Below are experts of layer 6 (counted from 0) of a mixture-of-experts language model. Rows are named router (the router's row for the expert), up (a neuron's input weights, with its number), down (a neuron's output weights, with its number) and show model dimensions 64-127. Each number is 128 + 32 x the weight over its row's rms, rounded and kept within 0 to 255.
Before each expert's rows: "comes after" lists some tokens at least twice as common just before its tokens as in all text. This comes from a sample of Wikipedia text that the model never trained on. Tokens count by the router's weight.

# expert 1
comes after: " |", "|", "-", ";", ":", " 0"
router [130  91 177 122 152  85 100 106 145 211 138 207 155 103  59 102 130 162 133 143 158 118 173 107  90 200 104  83  97 105 122 135 112 165 121 148 117 134 111 138 135 141 100 195  85  89  91 129 136  90 181 163 173 153 149 106 138 156  77 115 136 141 133 121]
up0 [111 157 135  68 148 132 117  95 152 136 145 144 123 149 144 112 130 134 105 159 128 137  87 150 198 205 114 143 148 121 145 134  95 138 112 175 131 143 125 105 121 103 125 127  73 115 144 106 112  92 133 193 111 191 139 178 197  83  86 173 155 117  88 110]
down0 [ 88 130 120 119  83 145 142  94 163 139 135 114  57 152 149 162  97 118 110  90 101 114 143  88 140  97 124 116 160 136 105 128 150 130 111 140 140  89 124 138  94  88 130 149 107  21 161 115 126  94 193  91 120  99 122  95 138 125 110 102 122 151 162 209]
up1 [148 139 142 172 115 152 178 118  95 118 133 124 131  76 102 140 137 133 160 127 118 183 148  86 124 154 110 157 137 131  75 148 137 143  20 162 185 151 108 128 123  46 184 151 106 152 165 143 114 115 140 120  89 119 123 130  98 123 100  96 100  78 103  53]
down1 [ 94 109 161 117 101 158 165 157 134 184 164 153 142  85 173 128 104 146 110 165 141 120 127 155 108 137 138 123 160 166 114 168 113 169  95 123 120 140 133  71 118 129 153 150 155 141 113  77  60 148  81 160  96  95  93 122 151 118  99 151 132 101 110 119]
up2 [ 81  94 148 137 102  99 156 136  95 157 149 146 142 133 156 138 129 130  80 142  88 211 118  94 121 126 116 102 134 133 126 139 105 189 135 152 130 105 169 113 179  82 154 149  68 104  60 165 186 117  87 145 150 143 164  99 132 136  57 105 155  82 229 111]
down2 [204 135  73 170  89  97  54  98 119 129 167 170 175 128 139 118 110 121 130 139 167 106 132  95 124 117 151 102 101 179 149 123  94  85  72  72 116 130 153  87 180  90 108 167 134 153  78 103 110 105 146 137  43  92 174 124 115 199  99  90 103 127  88 167]
up3 [ 85  61 186 136 140 183 196 132 155 162  92 157 164 170 144 138 145  99 141 134 144 130 147 134 186 170 137 151 147 132  38 130  96 105  80 123 158 141 129 136 198 120 148  88  83 122 145 166 110 114  98  81 162  96  96 104 116 171  97 123 174  99 102 119]
down3 [115  96 141 146 157 175 104 177 121  54 130 141 154 130 158 103 145 152  77 138 122 124 147  99 115 108  95 137 123 192 201 145 187 149  88 152  86 168 142  89 102  46 169 125 130 115 121  83 122 173 105 137 121  84 141  53 108 134 152 130  89 138 108 130]
up4 [130 132 140  79  93 149  96 123 135 131 118 126 103  82 153 119 155 160  98 123 116 153 120  91 138 142 101 126 148 140 107 140 148 191  83 141  98 189  89 101 106 164 166 166 121 117 120 103 137 129 198 142 110  95 112 158 135 104  54 187 101 168  92  90]
down4 [124 170 148 120 165 183 116 143 106 183 155  95 170 112 147 165  78 103 111 159 144  99 141 175 153 116 162 159 132 106 154 129 136 115 136 106 136 105 109 123  56 140 117 137 113  95 179 102 139 110 156  85 133 112 105  92 170 124 153 146 130 125 138 114]
up5 [135 167 135 179 144 142  39 164 129 136 103 103 127 117 173 124 146 133 166 136 142  98 113 136 113 182 147 132  64  99 123 149 116 133 160 134 148  74 164 121 156 122 198 116 127  49 105 112 131  68 135 210  79 150  54 162 128 114 122 135 160 147 131  40]
down5 [127 110 113  87  90 104 221  95 210 180 154 135 100 139 126 113  46 134  92 150 149 113 110 107 143 120 105 133 166 155 102  63  99 140 141 156 139 120 173  92  88  98  91 113 156 127 135 135 167 181 171 141 130 149 144  75 113  79 109 115 152  96 132 175]
up6 [134 140 167 108 147  97 158 105 136 166 107 155 143 120 133  96 159 127 137 156 136 128 115  97 145 209 107 159 130 156 125  91  79 151  80 171 137 135 130 140 165  92 136 149 128 129 143 144 112 107 149 193  95  91 136 121 140  97 141 161 126 147  75  51]
down6 [122 116 115 136  70 108 111 121 114  95 167 117 107 121 101 148 122 160 110 103 124 165 101  89 171  57 120 141 214 178 137 163 137 166 112 134 141 186 149 149  64 108 135 145 110 102 127 133 129 146 173 100 148 169 114 113 107 146  71 116 155 101 131 115]
up7 [ 53 178 120  98  97 158 148  94 118 146  97 162 213 125 168 133 101 115 125 137 160 117 154 111 106 149 127 144 102  96 164  85 172 199 121 135 155 157 118  93 134 153 159 157 126 110 131 151 168 131 169 166 147 163 136 184 131 108  90 185 126 109  95 115]
down7 [143 185 104 151 155 132 111 134 106 105 130 146 125 101 123 147 126 122 172 104  98 102 129  97 138 159 135 132 155 119 174 181 119 132  66  70 114  86  96 133 113 132 146 176  82 154 137  70 109 135  96 100  96 108  91 139  90  96 145  87 169 137 128 192]
up8 [127 163 119 143 171 122 117 137 134 106 100 138 140 137 141 109 139  90  84 121 124 167 104 169 119 172  75 167 166 132  99 129 149 166  84 127 102 176 143  76 124  54  96 184  99 139 148 139  92  98 115 117 119 159 137 100 128 171  90 122 146 154 100  84]
down8 [126 140 125 161 112 179  70 164 169  91 130 119 176  99 147 131 149 144  69 123 125 170 123 126 118 121 112  94  89 122 105 165 151 120 148  85 125 150 158 108 128  88 119 119 122 177 199  86  99 189  50 118  96 169 170 194  76  94  90 123 123 152 171 103]
up9 [109  99 140 129 141 140  75 128 128 162 111 128 142 134 136  95 104 125 144 132 116 140 146 133 200 185 136 115 141 132 125 154 146 117  88 125 199  76 179 152 178 113 166 105 118 139 128 152 114 130 101 136 149 136 175 119  97 185  91 100 107  74 100 120]
down9 [104 139 129 131  92 147 135 158 139 125 145 161 110 124 114 133 120 108  81 143  93  87 144 105 134 139  99 158  25 194 163 116 172  70  71 117 143 107  74  69  93 144 118 126 157 141 140 118 140 186  83 138 114 115 114 158 133 127 147 131  72 162  53 164]
up10 [128 121 161 102 158 150  83  92 164 141 141  79 133 166 154  56 121 131 108 133 135 146 139 121 110 141 163 124 115 134 124 139  42 146  97 104  92 123 120 120 116 140 185  98 135  99 113 108 137  94  84 159 125  71 115  95 131 117  73 121 108 163 151  69]
down10 [169  75 135 141 107 113 175  91 146  94 136 190 146 141 142 173  95 104 106 109 128  88 137 151 157  82 123  66 147 147 115 134 150 152 126 131 143 142 200 151 155  67  71 108  89 135 142 168 139 101 168 152 122 173 111 145 147 146 133 131 145 122 102 134]
up11 [125 111  99 157 112 156 119 128 174 114 138 189 113 126 146 102 128 135 131 120 143 139 158  84 109 121 118 111 112 175 191 137 159 129 161 117 176 160 144 145 169 175 158 118 150  99 127 112 140 165  25 134 187 143 128 104 113 147 131 106 130  58 130 171]
down11 [125 132 108  72 103  88 152  67 134 171 185 166 101 156 116 157 110  79 155 123 172 173 150 145 135 157 137 142  84 146 136 128 167  63 122 131  91 103 140  95  76  49 137 139 125  76 138 138 115 150 146 119 120 118 119 132 131 143 164 150 119 124 182 128]
up12 [136 125  69  83 152 128 115 190 165 167 128 156 198 133  88 146 107 111 127 139 117 178 106 109 127 119 117 155 123  97 136 106 115 119 163 125  99 162 136 111  93  74 105 125 121 120 125 169  88  79 119 202 149 197 161 103  96 108  55 112 136 105 124  87]
down12 [ 87 141 120 140 108 163 143  72 105  47 185 148  87 210 142 131 129  92 109 149 119  98  92 148 203  80 107  96 232 113 151 138 124 137  77  75 110 129 126 115 143 132 187 116  95 173 194 139  81 119 203 112 114  80  99 117  95 147 151 150  41  85 146 164]
up13 [127 136 138  88 164 130 145 147  79 154 121 126 204  86 154 148 114 100 127 129 116 104 138 177  92 163  64 105 118  89 119 132 125 166 152 138 245  81 109 118 139 145 118 147 142 134 118 135 152 158 122 174 164 131 176 148  95 137 100 159 141 114 122 154]
down13 [108 122 118 142  94 123 103  70 158 138 123 174 101 166  60 143 147 145  85 105 165 111  77  93 150 116 142 163 147 152 147 143 102 104  68  94 127 171 154 184 126 157 203 123 106 125  98  91 126  98 121 127 113 149  86 128 127 103 132 105 144 146 117 178]
up14 [ 95 101 134 159 120 178 133 114 121 131 146 190  69 144 104 126 141 101 147 131 136 117 121 153  97 106 176 145  84  67  67 158 101  89 122 108 120 105  95  99 159 234 155  66 141 115 126 162 180 114 106 131 100 169  69 148  83 106 151 123  98 113  81 117]
down14 [163 147 156  82 181  76 135 195 108 139 121 123 136  87 137  89 186 117 131 112 131 141 135 156 136 131 135 137 171 188 139 119 175 155 160  94 100 137 143 204 105  58 155 135  77 109 127 134 105 107  93  83 145  75 177  86 116 138  96 108 117 113 123 166]
up15 [ 95 219 102  78  87 119 122 136 103 147 143 184 123 135  73 119 107 121 149 103  86 210 146 123 128 136 121 142 144 102  77 138  90 171 132 109 170  90 132  90 102 124 162 185 152 142 105 114 148  82 141 120 138  76 162 111 147 127 128  66 127 130  93 137]
down15 [185 142  92  92 110 129 102 149 180 147 194 165 153 149 112 160  78 142 103 110  89 162 130 156 134  90 107  95  72 141 147 121 170  72 126  79 116 175 172  67 123  59 121 160 149 170 112 162 117 144  97  96  99 125 192  97 111 128  90 128  96 149 158 109]
up16 [138 204 104 157 116 113 105 171 150 119 166  80 149 116 116 187 124 134 112  98 146 121 158 106  97 122 103 145  93  76 120 105  61 121 133  93 117 148 155 113 130 126 114 163 167 103 122 109 115 116 160 161 156 155  83 137 108 106 112 160 143 107 101 131]
down16 [131 145 182  95 108  78 119  71 177 117 155 142 114 117 121 151 117 146 205  75 139 150 169 106 112 125 172 159 146 134 122 216 146 104 126 138 110 162 119 115 159  92 168  71 153  89 147 141 159 125  88 183  95 132  88 172 125 184 122  66 106 143  91 148]
up17 [120 146 146 123 163 106 148 104  86  99 129  77 117 175 115 104 108 144 143 133 128 129 176 164 103 154 107 129 152  74 177 140 139 132  25  76 151 114 122 125  95 152 134 131  82 152 140 138  78 143  97 168 109  95 139 125 160  98 110 112 183 142 132  96]
down17 [102 114 165 187 104 139 167  91 184 129 122 171 187 108  86 162  82 164 106 170 106  91 145 106 132 133  92  69 158 149  62 193 131 149 195 146 131 110 109  55 150  79 110 115 144 100  92 150  91 182 118  93 125 152  91 107 100 150  91 162 120 121  83 166]
up18 [178 100 121  86 116  41 117 134 102 174 135 168 115 107 142 148 108 139 157 131 124 136  97 132 159 135 140 135 112 123 131 169  72 158 134 137  98  89 129 143 126 157 132 142  91  98 111 116 144 129 158 160  96 123 177 108 169 139 133  93  90 134 134  82]
down18 [149 129 167 135 115  61  83 184 120  86 174 111 143 120 127 135 127 144 159  79 161 150 131 124 169 126 133  77 171 174 145 187 165 100 153 107 113 145 155 133 132 143 168 142 114 103 116 158 153 122 147 145  86 134 150 152 137 182 172 130  97 125 117 129]
up19 [103 164 117  99 137 132  67  63  90 185 141 185 122 167 150  69 155 118 120 139 181  78 106 128 157 128  92 119 140  91  99 112  72 112 169  84  98  94 113 108 154 184 166 150 162 125 118  81 131  99 119 146  87 169 127 128  52 109 105 205 155 119 127 108]
down19 [ 94  89 126 141 139 143 139 151 121 171 177 129 150 220  65 103 139 195 187 120 143 105 128 129 223 108  91  89 159 122 156 174  97 108 150 103 144 121 153 151 172  90 109  76 174 137 190 147 110 120 133  95 149 115 122 102  96  96 117 109 166  74 108 177]
up20 [131  87 169  55 119 135  97 165 128 166 112 139 123 113 131  82 101 122  77  87  66 132  95 148 105 132 106  94 117 100 169 166 177 178 146 141 132 145 116 215 145 147 172 162 125 131 100 167 132 124 118 179 104 152 183 130  90  84  74 106 138 146 160 101]
down20 [ 92  92  75 132 102 136  93 124 133  73 160 133 179 120 163 141 106 159 147 142 129 103  98 174 172  72 119 159 165 137  81  47 110  71 161 113 130 132 138 120 121 138 130 130  98 124 128  68 141 111 121 133 140 140 121 141 165 101 138  88 157 123 153 131]
up21 [107 160 161  86 130 102 113 115 148 154 145 152 133 102 125  44 109 113 147 157 151 100  89 140 138 129 137 124 102 138 125 171 115  91 109 135 146 143 152  96 103  82 226 163  87  86 105  78 164  91 127 144 145 134 157 155 164  81 117 136 149 124 116  88]
down21 [147 150 135  36 170 143 168 167 160  93 164  98 104 155 112 146  93 136  53 106  89 128  90 148 158 140 121 135 207 121 153 146 166  74 126 147 157 141 116  87 136 148 111 120 149  98 186 108 145 115 161 118 134 116 163  79 112 117  97 118 123 107  85 156]
up22 [ 81 143  91  64  57 137 135 129 151 119 149 162 143  99 133 129 105  94 117 109  84 199  82 154 159 119 180 195 124  79 126 111 114 183  62 111 169 166 124 109  88 128 132 167  93 101 117 122 195 135 109 203 101 141  95 163 141 129  99 126 131 107 140 130]
down22 [173 152 115 168 151 159  80 138  88 130 162  94 184 134 142 163 110  89 144  97 141  82 123 131 108 116 153 109 158 130 108 129 134 131 127  64  99 112 102 126 147 106 167 150 157 123 182 125 110 142  93 123 157 113  92  96 149 149 157  26 127  86 166 161]
up23 [110 170 107 128  97 160 131 167 163 187 119 168 115 113  98 146 127 168 118 156 100 143 142 157 121 142 167 127 160  82 175 110 101 133 128 117 149 128  84 116 113 175 137 164 122 121 126  62 128 157 108 125 102 127 137 106 116 174  86 130 122  56 161 101]
down23 [111 127 110 138  59 156 148 117  98 139 125 119 134 148 110 156  88 139 106 118 164 118 138 106 136 146 100  73 212 156 136 155 117 128 126 161 161 120 192 100 153 134 118 123 127 139  78 162 120 150 195  66 104 153 137 111 123 186 153 149 101 179 205 146]
up24 [136 156 104 115 124 173 125 159 143 167 186 179 148 108  87 115 108 104 130 114 184  85 141 190 180 149  98 118 124  48 127  94 112  93 123 120 195 142 101 142 117 126  63  81 145 140 132 102 155 116 122 153 124 111 140 120 105 191  82 110 161 149 151 175]
down24 [116 144 141 102  84  99 188 161  99 119  95 167 124 151  94  67 123 136 104 114  79  95 183 174 147  88  71 121 155 162 193 112 137 181 107 103 132 130 166 103 112 145 170 194 120 165 137  73 133 141 168 142 132 160 133 121 131 113 162 138 142 112 173 104]
up25 [151 170 170  91 135 133 144  97 129 173 112 142 190  74 119 112  89 144 120 129 125 134  64 111 145 143  93 147 121  96 148 121 138 165 127 117 161 140 126 116 108 143  97 140 131 146 135  79  95 105 164 157  83 136 157 140 160 117  99 126 149 133 101  93]
down25 [ 33 147 113  83 140 121 149 113 151 109 157  82  93 110  99 125 136 145 179 100  96 132  86 134 149 123 103 100 186 164 124 115 141  99 143 176 123 187 136 125 143 145 212  86  96  81 199 132 124 131 178 130  77 101 124  81 145 109 141 149 106  80 162 145]